Below are experts of layer 2 (counted from 0) of a mixture-of-experts language model. Rows are named router (the router's row for the expert), up (a neuron's input weights, with its number) and show model dimensions 0-95. Each number is 50 + 15 x the weight over its row's rms, rounded and kept within 0 to 99.
After each expert's rows: "mostly gets" lists some tokens that are sent to it at least half of the time. This comes from a sample of Wikipedia text that the model never trained on.

# expert 48
router:86 46 41 45 67 49 75 74 38 48 50 46 31 39 51 55 46 65 47 55 42 41 28 50 49 43 41 52 47 40 55 37 62 45 39 32 54 49 43 51 61 46 53 58 64 51 38 49 43 46 86 60 47 28 61 55 68 53 18 55 47 62 63 36 76 46 63 48 45 57 38 58 70 76 61 65 47 19 49 67 51 42 52 75 32 50 67 58 53 60 50 22 64 40 69 74
up0:68 40 63 43 53 40 61 58 54 22 31 14 24 35 48 55 67 49 56 45 43 37 31 94 45 41 56 36 51 67 50 70 74 30 72 70 67 53 47 76 67 48 20 42 57 62 59 60 64 22 46 34 61 56 27 41 46 36 43 76 51 34 47 40 62 39 41 62 52 47 47 26 51 74 54 43 29 71 51 55 53 44 63 28 58 35 33 40 66 65 47 38 75 53 48 67
up1:47 21 30 50 38 74 44 47 41 51 40 45 56 47 38 41 32 55 70 45 59 64 42 26 38 43 41 54 49 33 29 44 64 45 62 12 69 65 45 48 47 68 29 40 33 41 30 56 54 64 33 59 44 21 28 48 59 49 58 48 20 41 59 40 54 60 49 40 85 38 90 62 63 33 94 60 74 28 74 59 54 39 80 72 31 62 63 08 54 60 65 66 65 46 79 52
mostly gets: " It", " there", " However", " There", " but", " They"

# expert 1
router:52 43 28 61 10 47 70 27 55 66 67 33 67 59 45 42 13 23 14 55 65 41 27 36 63 64 76 62 48 28 34 57 58 66 55 49 49 86 22 42 58 50 71 51 40 54 46 49 25 54 25 84 64 49 45 59 58 58 72 53 53 57 54 37 20 51 77 40 56 43 29 43 52 58 60 66 57 39 33 61 51 20 75 17 45 58 37 37 42 41 63 44 45 58 76 24
up0:38 40 82 51 57 43 40 25 73 64 32 50 59 58 33 45 56 61 67 38 19 36 50 72 72 40 45 42 60 28 47 51 51 50 45 50 43 46 37 55 44 56 51 54 38 40 56 20 63 32 39 30 51 41 33 76 42 29 47 42 47 54 46 47 61 33 66 62 21 46 75 55 64 53 63 48 67 31 31 77 64 62 24 38 63 37 47 71 56 61 43 13 35 45 26 41
up1:45 47 56 36 34 46 73 57 45 52 43 17 73 35 81 52 54 73 60 42 23 55 64 36 59 50 19 79 36 40 68 19 54 59 62 72 45 39 52 51 40 52 33 64 48 64 56 37 53 60 41 63 53 35 49 37 72 14 46 57 61 59 39 42 10 47 76 34 34 51 34 59 53 58 59 40 47 48 49 58 92 54 56 55 48 45 27 56 54 83 36 35 60 44 49 47
mostly gets: " two", " three", " several", " four", " many", " five"

# expert 20
router:59 48 55 59 39 43 88 24 55 48 57 40 47 73 53 47 93 56 39 56 39 46 49 56 42 78 18 77 60 61 44 47 51 61 50 59 42 74 37 24 35 60 58 42 58 48 53 63 26 42 59 57 37 59 49 56 13 58 47 37 70 65 48 59 49 44 50 48 34 54 57 54 63 50 58 74 55 45 39 51 66 68 45 46 54 38 50 51 42 52 56 77 36 49 34 64
up0:47 58 63 40 37 54 56 34 59 63 44 40 20 51 34 45 52 65 66 68 61 78 64 53 34 50 43 53 43 59 41 36 48 54 45 41 50 37 70 70 37 59 56 26 75 48 14 52 38 62 37 21 53 32 27 48 52 30 50 37 40 68 60 28 28 28 55 57 75 44 57 43 27 46 55 60 62 46 58 58 60 42 56 49 13 43 49 37 17 56 55 00 54 63 43 40
up1:58 74 53 72 46 63 53 41 51 60 32 18 74 63 47 49 41 26 45 86 57 30 66 45 81 47 61 45 61 41 39 75 55 61 89 81 49 61 51 46 62 26 48 66 71 42 23 28 33 31 40 67 61 76 63 56 54 79 49 66 29 32 57 79 43 39 43 47 64 43 61 31 48 28 48 65 60 52 44 18 60 24 38 62 29 64 56 55 36 56 60 49 41 48 69 61
mostly gets: " into", " against", " from", " between", " During", " using"

# expert 63
router:71 58 33 54 55 69 58 49 52 54 33 41 47 57 36 49 25 44 69 32 34 76 62 17 71 28 62 54 62 42 38 64 69 72 59 61 56 28 45 62 46 32 57 49 61 56 43 50 67 59 67 34 62 50 59 33 58 57 43 55 57 44 63 37 40 44 29 62 93 31 47 43 61 44 43 56 46 59 45 29 77 44 64 45 61 72 57 53 60 67 37 58 59 30 74 58
up0:42 39 37 34 61 60 57 51 45 34 60 48 53 46 34 60 31 44 38 47 58 50 35 38 54 42 54 59 40 51 52 43 63 33 38 43 58 45 85 72 47 61 29 56 79 67 34 28 48 44 33 41 37 72 49 35 62 51 39 61 62 64 75 43 36 72 40 33 62 24 37 77 60 51 52 43 72 38 73 34 58 68 35 30 50 58 48 37 56 52 45 88 45 49 60 39
up1:49 36 32 38 76 63 61 46 46 67 17 54 53 47 61 71 58 40 35 64 44 57 42 55 47 38 43 20 63 27 26 40 57 34 49 58 41 41 45 24 51 33 63 61 45 50 72 79 51 36 44 49 38 70 48 82 33 38 65 57 78 31 38 55 74 43 88 33 77 36 46 27 16 67 43 67 29 57 40 31 48 40 47 61 51 49 33 62 50 50 34 55 56 74 36 52
mostly gets: " Arts", " School", " Representatives", " Register", " Nations", " Sciences"

# expert 14
router:48 34 67 60 66 46 66 31 17 40 59 19 39 51 65 45 28 64 40 34 51 47 52 56 53 64 63 61 46 43 61 09 53 64 48 58 23 32 26 56 53 42 60 14 54 50 54 56 21 38 35 36 51 49 39 60 44 33 66 48 61 44 45 76 61 37 68 71 41 45 26 54 70 65 70 58 28 29 35 48 42 61 53 70 45 58 22 31 34 60 62 33 42 79 69 51
up0:62 25 71 58 04 53 36 57 48 26 68 50 65 62 44 59 55 37 45 60 53 26 39 35 52 82 45 48 32 50 44 49 67 58 57 53 47 25 33 63 43 68 19 37 50 46 45 56 58 50 43 50 62 43 59 63 66 15 49 77 46 62 32 46 52 45 44 70 21 50 47 31 39 51 39 52 66 34 60 57 33 66 56 37 45 66 17 41 41 26 56 44 62 40 50 60
up1:29 47 86 39 44 37 61 43 69 38 61 58 69 43 36 84 50 60 54 72 21 53 40 76 37 57 54 60 54 59 39 45 40 34 48 21 40 48 56 42 43 55 37 57 61 61 44 29 44 47 51 42 05 57 44 65 51 49 53 52 36 50 32 49 53 44 17 48 52 32 75 50 48 62 57 48 31 61 44 64 50 77 39 60 56 55 36 43 25 30 55 74 62 18 55 48
mostly gets: " United", "born", " born", " per", "%;", "–:"

# expert 16
router:41 40 38 38 61 40 55 14 49 56 22 55 61 39 58 46 39 55 29 69 73 35 33 30 40 56 63 45 30 37 54 43 58 91 46 41 71 53 75 32 37 78 55 50 51 47 23 49 57 39 04 64 49 62 47 43 63 67 20 80 27 38 21 53 59 49 65 58 43 72 43 40 40 32 58 62 64 65 37 52 43 49 54 66 31 70 45 41 50 32 56 53 54 57 63 66
up0:26 58 68 20 36 71 51 50 68 46 64 45 47 71 44 28 47 44 48 56 39 50 46 55 71 18 59 33 45 57 35 73 66 38 31 48 58 44 26 51 56 44 06 27 59 36 48 70 47 54 69 29 71 76 69 75 40 27 48 71 41 64 39 42 51 86 44 58 56 38 68 38 38 42 33 46 24 39 52 34 62 40 45 47 43 58 23 61 67 37 50 35 49 57 52 55
up1:65 52 55 38 58 51 51 52 29 43 99 38 54 48 54 17 17 57 58 73 42 53 58 71 51 51 99 45 39 44 50 48 48 47 85 43 47 40 29 54 41 52 64 61 41 52 48 53 67 24 67 46 32 41 67 38 40 22 48 44 40 55 32 63 38 46 52 64 43 36 40 08 42 73 55 72 74 59 59 47 48 59 55 62 49 51 50 60 58 62 57 51 36 31 26 41
mostly gets: "–", "_{", "_", "&", "/", "×"

# expert 52
router:66 42 65 48 51 45 63 58 52 54 54 53 79 45 43 33 67 51 42 29 37 63 49 46 99 17 76 36 50 56 49 35 52 50 58 50 71 00 59 85 63 24 65 40 46 61 58 56 62 48 53 34 77 69 49 60 42 51 51 60 50 32 38 49 65 53 73 47 82 42 57 67 47 79 59 50 56 50 27 34 52 31 53 57 43 39 38 54 70 52 63 51 62 53 39 43
up0:66 55 30 51 40 56 69 60 43 54 38 53 85 43 72 72 81 65 32 84 74 19 65 53 27 44 24 54 61 59 64 24 18 42 35 53 63 51 57 26 54 49 36 46 34 52 45 50 39 28 59 42 61 56 24 59 40 53 51 58 63 56 33 39 72 42 45 42 67 48 61 77 60 59 25 41 61 05 62 58 31 56 29 50 43 37 50 71 48 70 45 45 85 62 50 46
up1:43 58 27 56 36 49 53 59 53 70 42 32 58 35 74 34 40 31 43 55 43 58 34 50 49 49 03 45 47 49 80 35 63 47 48 67 53 48 34 58 44 74 66 62 42 67 31 32 35 50 07 47 49 30 38 25 32 55 56 64 05 55 37 69 56 45 49 52 34 29 45 53 47 58 31 56 60 65 40 60 68 59 77 24 39 32 48 65 44 47 22 44 33 63 49 28
mostly gets: "chel", "OM", " GD"

# expert 41
router:59 63 45 47 74 62 61 30 42 50 68 69 79 51 39 26 74 56 62 58 47 52 70 55 55 61 52 72 75 27 45 53 50 53 36 22 41 34 56 91 50 34 49 51 37 44 53 71 65 50 62 34 83 45 31 48 51 49 51 63 32 55 63 44 70 74 49 84 80 64 59 55 58 34 70 33 43 67 48 84 27 35 30 81 49 55 66 35 26 57 57 55 24 59 49 39
up0:39 72 32 70 31 48 42 72 66 31 36 28 41 48 62 82 59 62 37 53 58 63 42 59 41 19 28 27 56 56 44 55 56 50 46 76 56 41 60 51 77 66 63 44 49 52 40 53 61 61 27 62 27 54 42 31 35 30 31 19 48 52 52 73 45 48 54 55 30 21 43 46 27 34 59 61 59 49 30 63 70 67 38 62 33 72 26 43 66 48 57 30 53 61 29 36
up1:53 57 74 73 26 49 43 29 38 65 20 63 42 62 83 69 47 46 63 77 55 51 19 62 70 73 69 33 39 53 54 31 55 49 66 56 51 48 45 42 64 38 33 70 31 64 71 56 33 57 37 35 28 54 38 67 47 91 68 58 82 47 52 26 49 53 47 77 58 83 72 45 56 26 39 45 60 44 81 50 40 53 48 67 56 47 58 55 75 24 62 46 37 61 63 47
mostly gets: " Zealand", " water", " fish", " Gaza", " food", " Vietnam"

# expert 36
router:59 44 38 09 36 36 36 54 51 47 64 46 61 47 43 65 05 37 65 44 55 22 62 61 71 45 37 40 59 67 75 53 44 52 44 75 28 80 27 54 77 40 50 27 38 55 35 35 60 59 44 20 25 52 87 57 51 40 62 70 52 57 31 57 50 43 65 27 43 70 62 30 51 42 61 42 65 36 84 62 43 50 60 62 60 43 57 62 80 52 22 57 51 58 31 51
up0:47 52 44 39 47 66 63 41 91 39 61 32 54 66 61 71 72 58 56 62 63 59 57 62 19 56 23 47 72 51 65 30 50 53 49 66 62 70 41 47 45 80 55 53 47 44 49 36 53 53 49 61 39 33 66 22 55 51 78 52 49 67 40 54 50 25 48 45 26 37 44 23 49 61 66 72 77 49 49 55 52 65 66 65 18 41 65 56 31 51 76 49 25 27 50 58
up1:39 29 49 53 45 64 34 34 41 67 40 65 37 43 57 49 38 43 46 72 57 38 58 64 70 73 72 44 62 21 28 83 52 25 28 49 45 65 63 52 54 62 67 52 35 36 63 75 51 46 51 71 58 55 56 60 59 61 56 31 66 54 30 46 28 65 58 40 52 37 59 41 34 40 55 34 39 67 32 08 42 66 52 51 38 47 51 41 00 47 51 46 42 66 29 45
mostly gets: " Website", " Clade", " Phylum", " Coordinates", " Height", " Died"

# expert 60
router:42 48 32 63 45 35 41 64 64 47 53 40 50 53 55 55 54 53 26 57 53 65 37 47 41 37 43 66 70 41 33 66 52 33 42 39 41 42 45 44 33 44 50 82 39 61 78 63 35 66 79 60 56 56 61 56 43 79 61 21 41 59 67 55 45 62 47 40 42 35 36 36 38 56 43 52 44 51 38 40 47 44 36 57 30 48 71 66 47 50 67 00 54 50 40 62
up0:44 48 48 33 52 45 69 43 62 54 65 48 46 50 15 49 40 29 54 66 56 47 35 57 70 20 86 44 48 64 57 37 31 52 83 49 47 95 30 24 43 44 77 50 70 55 52 37 38 50 62 63 71 32 52 15 54 58 48 42 31 33 53 53 50 44 47 45 54 61 33 54 50 68 53 38 80 29 44 53 57 43 87 39 48 57 73 30 45 51 53 28 68 69 49 55
up1:50 56 67 44 23 49 71 71 28 39 16 55 69 64 67 52 34 31 22 66 75 32 53 52 47 34 75 51 47 47 45 60 74 28 26 60 41 43 42 39 67 37 51 53 73 39 52 66 45 16 83 50 48 68 56 03 51 30 41 54 27 54 35 25 44 62 47 39 66 68 58 47 46 41 51 29 78 44 62 59 55 31 55 56 34 36 47 11 48 47 21 38 61 67 54 62
mostly gets: " had", " has", " were", " are", " been", " have"

# expert 43
router:50 41 54 77 94 38 63 67 55 28 47 59 43 36 49 55 87 46 36 57 55 44 65 63 57 42 34 66 74 45 47 49 60 58 51 57 16 38 32 43 29 59 56 44 50 47 79 42 37 63 63 69 36 37 43 50 39 51 52 68 66 72 78 46 64 51 27 78 48 58 52 39 57 50 55 32 43 44 49 59 18 46 52 82 56 47 65 72 45 61 33 20 13 48 50 70
up0:55 54 41 57 37 56 46 47 56 44 77 54 76 45 47 52 48 42 60 33 63 54 60 68 51 63 75 59 39 43 60 27 44 30 68 44 63 66 34 75 52 48 55 97 57 29 81 51 56 45 60 15 74 36 56 48 49 44 58 61 49 62 50 58 59 30 61 51 58 63 64 90 56 43 65 44 44 44 60 52 37 43 72 55 57 61 65 18 42 26 61 26 60 51 50 17
up1:32 55 43 46 42 60 71 40 59 30 52 41 39 69 80 53 56 49 75 50 61 70 29 36 67 52 53 64 45 55 51 66 43 34 57 65 53 74 49 53 37 67 65 62 42 18 69 56 54 19 55 54 44 49 72 22 54 61 62 39 63 39 46 44 33 57 24 60 50 54 42 41 49 73 43 45 42 60 62 59 44 64 44 63 45 44 45 36 43 77 38 33 64 46 34 46
mostly gets: " would", " can", " they", " may", " could", "'t"

# expert 59
router:76 40 59 68 52 64 76 56 50 69 44 54 24 53 73 60 50 70 72 62 59 43 45 47 59 62 63 42 49 60 49 58 52 23 57 30 45 39 88 71 63 57 50 55 25 73 71 72 68 42 60 43 64 60 34 67 45 52 47 46 56 38 47 68 44 67 55 74 66 51 68 49 53 54 48 47 46 86 46 39 40 52 40 41 53 67 55 54 67 49 30 55 64 55 48 35
up0:44 72 29 45 70 46 65 77 47 55 56 37 75 46 43 61 54 70 43 64 51 31 55 54 77 56 64 41 58 46 48 82 45 27 61 43 59 32 40 47 43 63 42 32 73 40 63 43 54 37 28 83 32 30 46 87 41 53 49 28 48 40 56 54 55 51 61 44 39 57 37 50 38 19 46 75 19 56 72 65 51 70 82 72 57 50 14 53 69 66 56 65 73 33 54 48
up1:50 51 30 45 46 62 47 47 48 42 11 82 69 51 43 62 60 52 52 75 50 57 32 66 31 53 58 30 33 31 54 31 60 48 30 31 50 46 24 58 54 49 58 57 60 53 63 31 39 34 99 35 50 17 24 53 46 25 47 36 50 54 16 45 53 42 95 54 22 84 85 45 49 50 43 63 26 54 60 45 62 75 44 41 24 25 82 43 43 34 57 58 69 74 72 53
mostly gets: "ina", "us", "ula", "ara", "ona", "ena"

# expert 37
router:38 81 64 25 63 47 40 50 45 37 58 61 48 32 40 57 37 85 53 35 16 47 76 40 54 47 29 66 81 12 46 77 43 56 39 36 69 53 49 24 64 39 28 44 54 66 45 69 42 41 55 43 65 50 26 72 59 65 56 64 47 72 57 78 25 32 50 36 59 44 45 38 18 61 42 36 28 58 46 27 58 60 47 28 19 45 20 41 73 59 63 53 39 18 67 50
up0:48 49 32 65 51 43 56 83 79 40 54 56 58 82 68 43 61 64 66 50 45 52 67 43 44 58 46 69 49 56 67 47 74 41 45 60 44 46 50 84 70 87 52 73 44 44 82 49 72 64 36 42 08 35 50 39 32 22 61 55 56 72 74 50 36 76 49 57 40 75 67 79 55 36 53 52 50 38 51 44 23 58 16 62 40 36 62 41 45 62 54 67 52 51 32 53
up1:61 34 51 68 19 69 18 55 99 45 54 49 63 43 67 74 61 57 58 57 71 35 51 64 20 63 40 45 43 47 32 40 49 38 41 43 68 35 35 47 64 34 53 27 52 50 51 64 29 40 51 74 50 71 45 53 47 69 38 30 59 35 47 04 68 44 52 43 34 45 36 56 35 53 55 59 48 59 61 54 48 45 57 54 62 44 46 42 48 47 65 54 68 57 67 26
mostly gets: "|---|---|---|---|---|", " sp", "|---|---|---|---|", "|---|---|---|---|---|---|", "|---|---|", "|---|---|---|"

# expert 42
router:38 41 73 27 77 51 53 36 54 35 06 62 11 43 47 37 40 59 35 19 36 41 54 48 38 58 55 37 37 37 52 37 26 53 47 51 71 39 59 36 23 35 54 26 51 53 52 63 65 67 52 65 46 93 48 63 38 68 56 60 56 44 56 43 64 31 57 53 59 66 43 44 67 59 43 78 73 46 44 63 52 62 40 73 46 45 43 40 92 30 76 53 59 54 53 67
up0:40 45 58 57 54 67 39 45 60 51 77 34 78 72 68 84 44 36 31 56 57 69 38 40 62 66 41 72 52 52 35 74 37 52 50 60 59 54 45 45 74 88 49 41 51 54 79 59 67 41 49 50 24 67 69 49 39 44 62 54 61 51 46 69 52 50 48 67 31 58 66 69 68 57 65 36 12 28 38 70 35 53 42 56 52 45 57 43 69 64 53 37 47 00 28 39
up1:71 51 18 63 48 86 68 56 56 42 37 34 72 76 72 73 53 37 45 63 58 33 40 66 40 51 38 52 45 84 41 40 40 54 36 46 39 64 44 26 66 65 55 53 23 62 60 50 31 39 56 68 08 45 47 31 53 37 58 45 38 38 55 70 55 84 45 71 67 49 62 54 54 50 25 58 66 72 21 75 57 46 39 48 34 65 39 38 65 42 17 48 25 51 17 52
mostly gets: "″", " son", " Length", " Coordinates", "Gls", " JPL"

# expert 18
router:53 46 55 70 54 71 47 44 53 69 49 42 58 34 96 60 53 44 42 51 53 60 62 47 60 51 64 55 28 57 29 47 61 29 75 23 71 17 58 99 76 62 76 61 37 57 75 52 51 57 62 44 61 52 38 42 30 39 47 29 25 45 34 76 31 64 64 65 56 35 40 47 67 48 51 27 56 81 93 45 43 44 62 31 63 55 56 42 32 36 28 32 51 63 54 51
up0:66 44 24 50 40 57 36 57 51 72 48 60 41 26 37 48 70 56 43 45 49 71 25 37 58 55 50 45 64 54 37 46 47 32 38 73 63 33 75 36 65 50 45 48 55 44 58 66 57 27 22 53 57 28 41 37 52 54 53 69 38 69 30 55 33 44 39 60 72 26 43 63 69 49 25 53 62 45 46 62 64 65 70 29 62 43 85 50 39 48 26 70 69 42 41 32
up1:59 44 42 36 59 69 50 57 47 42 45 31 54 57 54 67 53 35 62 51 41 48 46 45 54 76 45 40 28 48 58 32 42 53 50 36 74 42 46 59 28 56 70 36 54 41 35 45 63 43 28 68 66 73 56 49 49 30 57 34 48 16 59 37 60 48 53 54 71 24 42 71 66 69 81 49 32 64 33 38 48 45 46 48 53 55 46 61 42 76 47 37 66 76 59 73
mostly gets: "ville", "ington", "ford", "ko", "ley", "wood"

# expert 9
router:44 51 47 30 79 36 46 58 44 62 53 74 25 38 42 26 58 58 46 27 35 52 62 40 40 33 36 45 69 27 51 74 45 54 71 48 63 52 44 35 10 43 57 52 61 68 26 66 54 44 60 60 76 73 13 54 50 69 79 55 64 67 66 47 28 36 49 46 81 53 33 58 46 73 71 42 30 43 33 48 57 42 63 51 41 51 08 41 64 70 75 79 29 53 48 69
up0:56 25 52 39 54 63 71 42 49 25 56 34 58 57 46 61 35 44 40 53 45 37 48 30 69 67 56 47 47 65 66 60 46 53 64 60 57 54 31 36 57 61 63 66 46 32 83 37 65 72 35 56 59 43 60 59 76 47 54 69 45 35 38 50 48 40 61 47 60 61 54 62 52 28 58 74 51 09 30 47 56 69 48 45 31 18 61 78 43 42 57 22 67 58 59 51
up1:33 71 65 39 41 40 49 69 50 34 45 62 35 47 60 51 82 60 35 35 45 52 40 59 61 35 33 51 45 75 54 34 47 52 55 53 35 85 56 66 47 26 42 21 70 48 43 36 38 35 40 30 24 42 57 63 39 18 24 37 40 34 14 44 61 67 66 44 49 11 43 56 60 51 58 48 43 29 55 69 42 67 32 67 25 61 61 34 46 56 60 68 52 34 58 19
mostly gets: " non", " (", " cl", " trans", " dis", " rec"

# expert 13
router:59 24 47 59 69 39 53 42 50 64 45 28 55 44 52 53 67 42 32 87 48 55 36 19 47 60 58 34 34 62 33 35 62 57 66 35 38 36 54 38 74 65 58 53 38 38 27 55 34 58 36 61 60 36 45 39 40 69 50 53 49 68 54 47 65 51 63 40 31 45 51 52 50 49 58 44 79 90 54 65 65 39 58 60 55 36 59 71 61 41 52 86 46 61 63 58
up0:63 63 48 76 37 52 74 45 59 24 73 63 41 49 39 60 43 35 52 39 37 51 69 50 49 79 60 62 56 53 48 74 53 58 41 42 37 68 55 47 16 60 64 61 35 46 56 64 42 66 68 57 67 64 67 24 40 37 96 54 39 56 44 43 45 62 42 52 48 41 67 46 26 41 55 28 50 51 35 41 41 58 49 44 62 29 37 38 28 29 42 77 17 46 53 66
up1:62 57 65 32 36 48 61 40 66 38 60 52 43 52 33 17 50 15 29 43 41 52 46 45 48 40 43 31 69 54 46 61 54 63 72 57 57 63 25 31 61 36 45 45 69 47 39 24 59 55 19 57 41 57 10 48 37 48 64 70 56 53 38 35 43 54 14 58 77 75 57 59 46 48 47 68 39 46 38 34 37 63 68 13 39 57 62 45 65 57 52 63 56 60 53 33
mostly gets: " &", " von", " et", " de", " da", " der"

# expert 55
router:53 57 54 38 17 24 60 59 55 58 67 36 78 48 64 42 36 47 24 50 50 37 60 57 75 67 59 54 47 35 73 54 28 59 55 50 67 81 26 44 35 51 80 32 41 33 53 45 52 65 48 65 68 82 47 45 59 42 85 46 39 73 46 45 18 46 68 42 50 51 33 71 21 37 56 70 45 42 51 47 47 56 68 34 43 29 46 54 23 54 58 37 49 94 47 60
up0:47 14 62 79 38 59 78 29 29 58 51 44 38 42 64 74 47 53 42 51 38 63 59 40 36 73 72 24 46 59 42 57 57 36 61 64 20 42 34 72 58 62 74 87 44 51 76 45 45 59 35 49 33 40 43 30 41 53 31 21 46 51 30 58 43 54 40 47 69 46 54 33 48 47 77 24 72 49 44 39 51 69 66 32 54 24 68 59 42 74 44 49 48 42 36 56
up1:34 36 86 57 42 38 38 63 61 58 46 51 59 48 48 21 62 75 67 51 61 26 39 73 60 66 41 75 56 33 31 36 50 28 48 41 42 47 45 43 20 54 39 38 23 48 57 45 24 41 75 44 41 38 40 49 27 56 41 46 45 58 62 63 75 67 51 46 42 48 80 57 75 35 65 64 32 53 47 70 47 66 53 37 64 52 28 47 47 85 59 44 27 20 54 90
mostly gets: " an", " a", " largest", " highest", "An", " something"

# expert 4
router:63 43 57 51 63 48 70 29 47 17 91 36 50 44 83 59 63 58 35 37 56 68 38 30 59 58 60 87 53 29 26 76 41 39 56 33 53 61 39 86 76 66 49 60 63 49 49 51 48 40 63 39 50 50 44 47 44 74 35 67 36 59 64 64 73 57 80 54 20 58 55 40 51 44 33 47 40 28 61 36 35 36 60 40 46 66 51 47 35 41 47 66 68 57 40 23
up0:41 60 57 37 43 52 47 41 50 40 67 59 66 28 29 32 49 50 44 82 47 52 50 33 81 26 39 54 35 46 52 50 41 42 61 51 16 48 31 36 58 43 44 66 50 50 63 46 05 34 54 50 27 48 74 45 31 40 85 47 44 35 42 74 15 25 62 56 62 57 45 54 37 34 46 45 33 24 50 52 48 56 59 41 66 24 36 51 45 74 52 35 45 77 27 33
up1:40 40 53 75 20 56 62 35 79 46 53 55 67 58 33 51 50 47 56 72 59 64 71 45 64 52 57 49 71 53 46 45 70 57 56 61 68 50 58 51 56 58 56 53 31 44 65 45 50 46 69 37 55 60 30 20 57 66 67 45 94 45 27 39 50 89 31 50 41 42 60 36 49 76 33 47 53 44 64 42 55 55 85 64 53 25 48 70 51 48 47 62 63 60 50 51
mostly gets: "cer", "ject", "oan", "hip", "ot", "km"

# expert 39
router:51 63 53 66 50 43 41 65 71 73 40 45 34 67 50 44 68 40 36 30 51 62 24 45 45 35 47 29 29 60 48 49 45 55 64 48 56 39 54 60 34 80 67 32 08 48 35 39 45 69 11 32 60 37 34 63 64 55 46 39 52 43 48 31 82 59 32 54 37 39 03 63 64 65 51 56 58 75 62 30 53 56 75 41 42 52 32 54 63 53 41 23 34 61 52 64
up0:50 53 55 18 39 50 60 43 54 65 46 23 61 55 66 36 39 53 46 61 35 42 57 53 62 56 32 42 62 69 72 58 38 31 52 47 32 37 33 42 55 41 55 54 37 38 63 44 35 15 33 57 71 62 47 51 45 44 42 65 48 40 54 57 46 51 74 39 67 27 50 50 42 45 76 53 62 38 34 30 31 45 52 41 69 31 23 43 48 55 43 51 77 54 64 17
up1:37 41 33 47 32 72 15 38 60 39 70 20 71 27 43 82 27 37 54 61 59 48 46 85 35 73 64 62 52 18 72 51 52 46 39 36 41 45 40 43 50 45 53 54 64 38 37 60 56 55 68 39 52 68 43 54 36 39 56 51 46 70 38 28 27 27 83 65 58 72 57 89 62 68 54 35 57 65 32 50 45 58 37 65 47 09 39 56 51 55 63 42 39 44 40 31
mostly gets: " (/", "March", " |", "June", "\":"

# expert 47
router:67 61 53 74 61 48 38 66 38 32 46 44 42 45 58 34 51 66 55 88 47 42 53 52 68 49 59 20 37 66 47 18 39 49 46 13 51 31 67 74 52 39 36 46 58 61 60 55 51 30 45 46 69 43 30 36 32 49 58 54 35 33 14 54 26 57 46 47 43 68 45 59 31 45 55 39 42 72 40 53 45 41 37 51 36 55 35 43 49 20 63 62 62 41 76 49
up0:28 61 61 43 39 76 44 53 47 24 29 55 62 42 34 39 44 67 46 84 35 57 55 50 45 56 57 55 55 42 25 36 38 52 64 37 86 58 45 07 41 53 47 58 46 29 64 41 63 54 51 24 58 62 49 31 54 29 61 51 48 35 57 48 45 18 48 71 58 62 58 41 48 49 41 64 37 38 67 69 64 53 70 52 58 55 24 81 43 44 55 43 28 89 50 48
up1:43 01 58 47 70 46 73 60 39 54 50 50 18 56 48 80 85 74 38 58 24 48 65 34 46 35 55 83 30 49 23 20 53 52 49 57 48 61 62 45 61 43 56 44 68 51 72 26 40 45 54 27 44 50 34 32 61 32 41 60 39 44 53 67 36 63 59 38 44 51 37 45 26 74 51 39 53 39 69 61 42 72 43 38 52 45 47 13 59 59 65 21 72 63 51 43
mostly gets: "gh", "š", "j", "ir", "uz", "az"

# expert 35
router:39 48 39 46 44 36 43 38 49 60 47 53 35 37 64 25 47 44 46 38 29 49 52 54 31 25 12 25 26 61 41 49 49 49 57 71 45 55 31 44 36 53 34 48 33 61 47 40 32 63 38 29 66 52 59 33 40 61 47 58 51 61 52 39 55 56 35 26 54 75 44 57 67 60 41 69 60 28 55 46 61 50 56 57 57 86 49 52 55 77 30 62 46 62 29 66
up0:62 33 48 83 61 78 46 28 51 65 77 66 40 47 73 60 25 35 44 74 52 46 37 64 39 43 50 51 33 49 70 40 71 31 40 28 52 46 33 62 40 58 64 54 52 43 71 50 72 42 51 47 53 15 55 34 63 15 58 55 43 61 75 53 23 58 39 42 72 48 78 41 40 59 60 39 54 43 54 67 30 49 50 67 54 57 57 53 40 50 47 45 46 58 43 52
up1:53 55 68 50 39 89 28 50 60 48 21 42 49 59 51 82 69 34 46 56 45 54 69 48 58 53 48 41 48 61 41 48 53 37 28 59 44 90 88 68 40 35 41 56 50 53 30 61 54 38 54 50 40 64 48 49 70 53 56 59 59 55 45 63 41 10 58 70 60 77 41 22 70 55 41 43 19 48 55 25 53 20 40 23 68 46 61 44 55 35 40 67 42 74 48 28
mostly gets: " Binomial", "DST", " Phylum", " Subfamily", " Mrs", " Mean"

# expert 53
router:57 52 35 44 29 31 72 43 39 40 41 45 35 54 76 25 48 39 31 42 47 37 41 60 41 42 58 69 36 51 69 37 54 56 11 59 47 56 44 40 71 92 60 48 56 53 56 59 38 50 29 38 65 56 85 55 57 55 50 47 34 55 45 53 86 54 45 60 47 43 33 80 53 48 41 67 70 12 55 47 54 61 50 43 73 68 62 57 58 43 55 39 56 58 40 41
up0:73 24 42 58 65 54 42 53 45 27 75 61 46 54 38 50 55 48 51 47 31 68 63 68 67 65 32 58 67 43 52 56 57 57 75 40 52 34 58 61 73 43 76 75 53 56 41 54 63 80 60 35 62 72 22 64 35 36 53 73 46 29 34 51 56 83 35 51 55 45 76 68 40 50 67 57 54 50 53 67 45 28 20 50 35 51 50 48 48 55 47 68 36 41 52 48
up1:50 67 75 84 29 60 38 48 32 59 11 38 45 55 47 67 40 20 70 61 59 60 37 34 41 67 54 59 69 47 31 45 44 35 67 33 55 58 44 40 57 52 31 50 59 32 54 59 40 41 73 52 47 54 42 37 47 74 52 60 60 51 60 68 57 64 34 32 86 69 61 40 40 35 54 35 66 50 39 63 51 43 48 51 53 55 52 52 82 59 29 34 48 55 72 38
mostly gets: " ±%", " cm", " ft", "%;", " mm", ")},"